config.toml
n_experts = 32
hidden_act = "squared_relu"
balance_loss = 0.000733
batch_tokens = [32768, 65536, 98304]
max_seq_len = 512
Below are experts of layer 2 (counted from 0) of a mixture-of-experts language model. Rows are named router (the router's row for the expert) and show model dimensions 0-191. Each number is 128 + 24 x the weight over its row's rms, rounded and kept within 0 to 255. Numbers have three digits each.
After each expert's rows: a language model's description of what the expert responds to. This comes from a sample of Wikipedia text that the model never trained on.

# expert 12
router:115138155106146123135151135144143202151133127134131119128134137142142117143133146109113106154152101094135126072113158132166085122114117147147124151162100115149126088113103121142117151140109215128110086128095106120136129125105098133130101155168117114144101130063154136157059144078151119126116116129136150134118139171127155161161120101136134107140094122127144122099156131138156138173118130080109123080171128110138131131147104147155133133110115134102158111148147153125124102098113150127114165120130144171135093080133135090167074125077120128118118122143141149118164140120152097107
Description: Topic nouns after determiners. Content words right after the, a, their, especially sports and media nouns like team, game, album, season, single, Championship.

# expert 9
router:115152122077160130150138167152133172134111123128137128089133119142145156142125154097139141139154141099156089091110143118158098131144120148123153153141118102122115081106149160144108156182113206083124068149111109121137132143128120134135134122190132109151088129092152113156060108138109140156107095078128168165114149150145107156160153143133114117118099107160138139098133163132164128151104134096093136093160126120104124120141114128118130109137118127162163115101149134110107138125158155128128136117148174157136107079110129101149099141101093121114111088141141129136156138130149100125
Description: Institution and topic nouns. Head nouns ending names or noun phrases, such as Society, Company, School, Psychology, film, system, music, often after "the".

# expert 21
router:136130136135138099124069166097160105084135131089098120124109115110101106134114130108109110138144148098118159089128141168074122140096116155146124158125113112152148123118114133119110140126122163124143084154105089110117160087107143139188093124136109123171070132115141160122130116135160161138155117127116124112129156119098148115142154105162134150150103142110100114138151058112174164115131106127110120123108159095139150137151116134171097139119146139100145118121195160139080137125098118166126145140157142175139096096113176125142087131116121142149127173130114142083152126129135136119
Description: Capitalized word starts. First pieces of capitalized titles and names, e.g. New, The, P, S, Nova, Assistant, often after quotes, parentheses or hyphens.

# expert 27
router:113163167127132147152154150158137128105095114120123138120158126145160156166122141116117176121117155082150144071117127164142130135149124112140141095100115151150113120113129118149149148139146150077152076111131106121154117141162132110166130103167151044140102139133138086127102118141116166066151112103120159114107156133120132103149140103155106113112130124155121102135149131113178144162126152068120105107179141139116145098108082143173129112102119133145105123111168150107107143136190154127091116100167111113129104084118145114122119118136105129139132108114165111133109146108149136149
Description: Infobox and heading labels. Field labels and section words in infoboxes and headings, e.g. Country of origin, In office, Spouse, Family, Preceded, Total.

# expert 31
router:122144167123118137127088158147154162132125115096100125135118157110120141144125139124162142132151120085135168095128157121100082122156125139121153136165083098153160103096135071161116145146120163103180098143146124115131107105106095150162136126151117105163073112117108139117117151122123134117145155152098130101129131105117119091158141118178154135147137117166083127135154086145158163139126127129115132110164140122131134157103094156165105193113139165130177120115160169137103155124067123134122114141134115143130132106125166116137110118134109126108132178132101172093177151118106127110
Description: Initials, codes, coordinates. Capital initials, abbreviations and coordinate numbers with degree marks (J, ROM, CAM, "92°"), plus non-Latin byte pieces and first names.

# expert 25
router:105136121108165112144148162128116167139118098136121130114128164134095180124122165102158131133126143096121105084152133121166101151133149127138102153137150128111131062105084115113131130173095165131129112124161141135099111148088124117148138124151101114171096117148110097178089141138140139120134111092130158152122138154143115140138129143147134099124119124143130132125128128128182163098144145114065088108147180118108139133154086115142114133071112133085153131141140124121145159131137178117152123138157179063135083116117145102182095125137121137100154116130122136136162131145138079142
Description: Scientific and technical nouns. Nouns and Latin-like word endings in taxonomy, medicine and technical text, such as species, idae, Genus, -ium, -ulum, format, length.

# expert 2
router:101136156117146130128110157156148173114105103147123147135107119150088157143143130104135164126123140122118137046113131144187104129137116145146111124106105121153145084114111122115114116121119173116128104149111097137126138132103094143139096100151108096145087111129167105127079144160115128139142104098130126124101131145145113136154193125151120138125093155156087125133200065142132140107126098135112105107175155106123121117120092126168077149104145172131169114156124150119134138107142144153150145168157169130119146127111148119147093116096129161092129136147118123115159162127174128152
Description: Content word stems. Noun, verb and prefix word pieces and the word "as" in expository prose, such as end, anti, shap(ing), inhibit(ion), flame(s).

# expert 19
router:156151088123131162160132140125145157103112138164140124107098131111159116141090126083121124122169143127148144119128161125120090125137126194135121119171109100130136061082111138153132153113118127123145086141126124119148094112089104154140127116187128143140091086103109141100113147117088144132101131135135128101145111135119155147137135108146141151114160171135099145111144145133187111124121151083130111146134143128131142136150116156150132161074103127115165121136156164114121150129105132141095108111141139159115086058121162109162101095145109123129113146105098129121192171110096104103
Description: Place and personal names. Proper names of places and people, often completing a name, such as York, London, City, Smith, Sophie, Down-ey, plus the pronoun "it".

# expert 0
router:127135126098142112159107162147134125131114106086117126074089132120138150169136150114129112108160152088120114086140128139129096147106149175126142126149130081122153108088079145130157139174128131117124137156101138128129147107115137148184132093159108137174058104127144154121153152141153145119143131114096134120163119142099171138129116105152148130138134148122106160105129110116175159118158115131122117122109136104138123131166129141108091135091115110138141117114194092142102141141093127139157091123147150168145064106138177107153107126148114130142110171112124110069166141149115106109
Description: Mid-name word pieces. Pieces inside or starting foreign and unusual proper names, e.g. Feh-se, Do-bo-sz, Wang Guang-mei, Laar-br-uch, taxon epithets.

# expert 28
router:135133133110132176154183132106159142097125050105140116145146164131159143140100135105153128132118118117150129096117118124129107158118118153126173129152127100138168090090146106133108118146142168104138129100123125148145103125075078114144129145118136084145082085106104136099091133118136129101123130148099116111115133129129120135131146114117130128087139136146102147148138128142161164160112161092112147121095109114083137102108100181146120130117143154130133149126182133089103136122104147132105128101156133141139104123110127104155116139153089194074163107097113120164172163136112113078
Description: Years and time spans. Years and date ranges in biographies, careers and results lists, such as 2019, 1999–2009, "1880s", century, years.

# expert 22
router:154126106121116127125173170126178173139119094124128106098131157152140135137131141102124130152140139115162142102101161135174139166179128131139120125127147116143147135127102100114143116118112122136128095087133148110169105118116106112159141081121122105144094178108152097121141119138117129169084164140142126149098117156126156093154145122113073142099133133134134146155150103117175190122147124105120142097105140120122129141126087139090159156126126142095089091126197161156107144151119158120117114108173121122152096132185122115151115148127163130113112107121131087143155145146075114170
Description: Table numbers and name pieces. Numbers in table cells, scores and dates (6, 8, 18, "February 23,"), plus middle pieces of foreign names like Regi-no, Ching-kuo.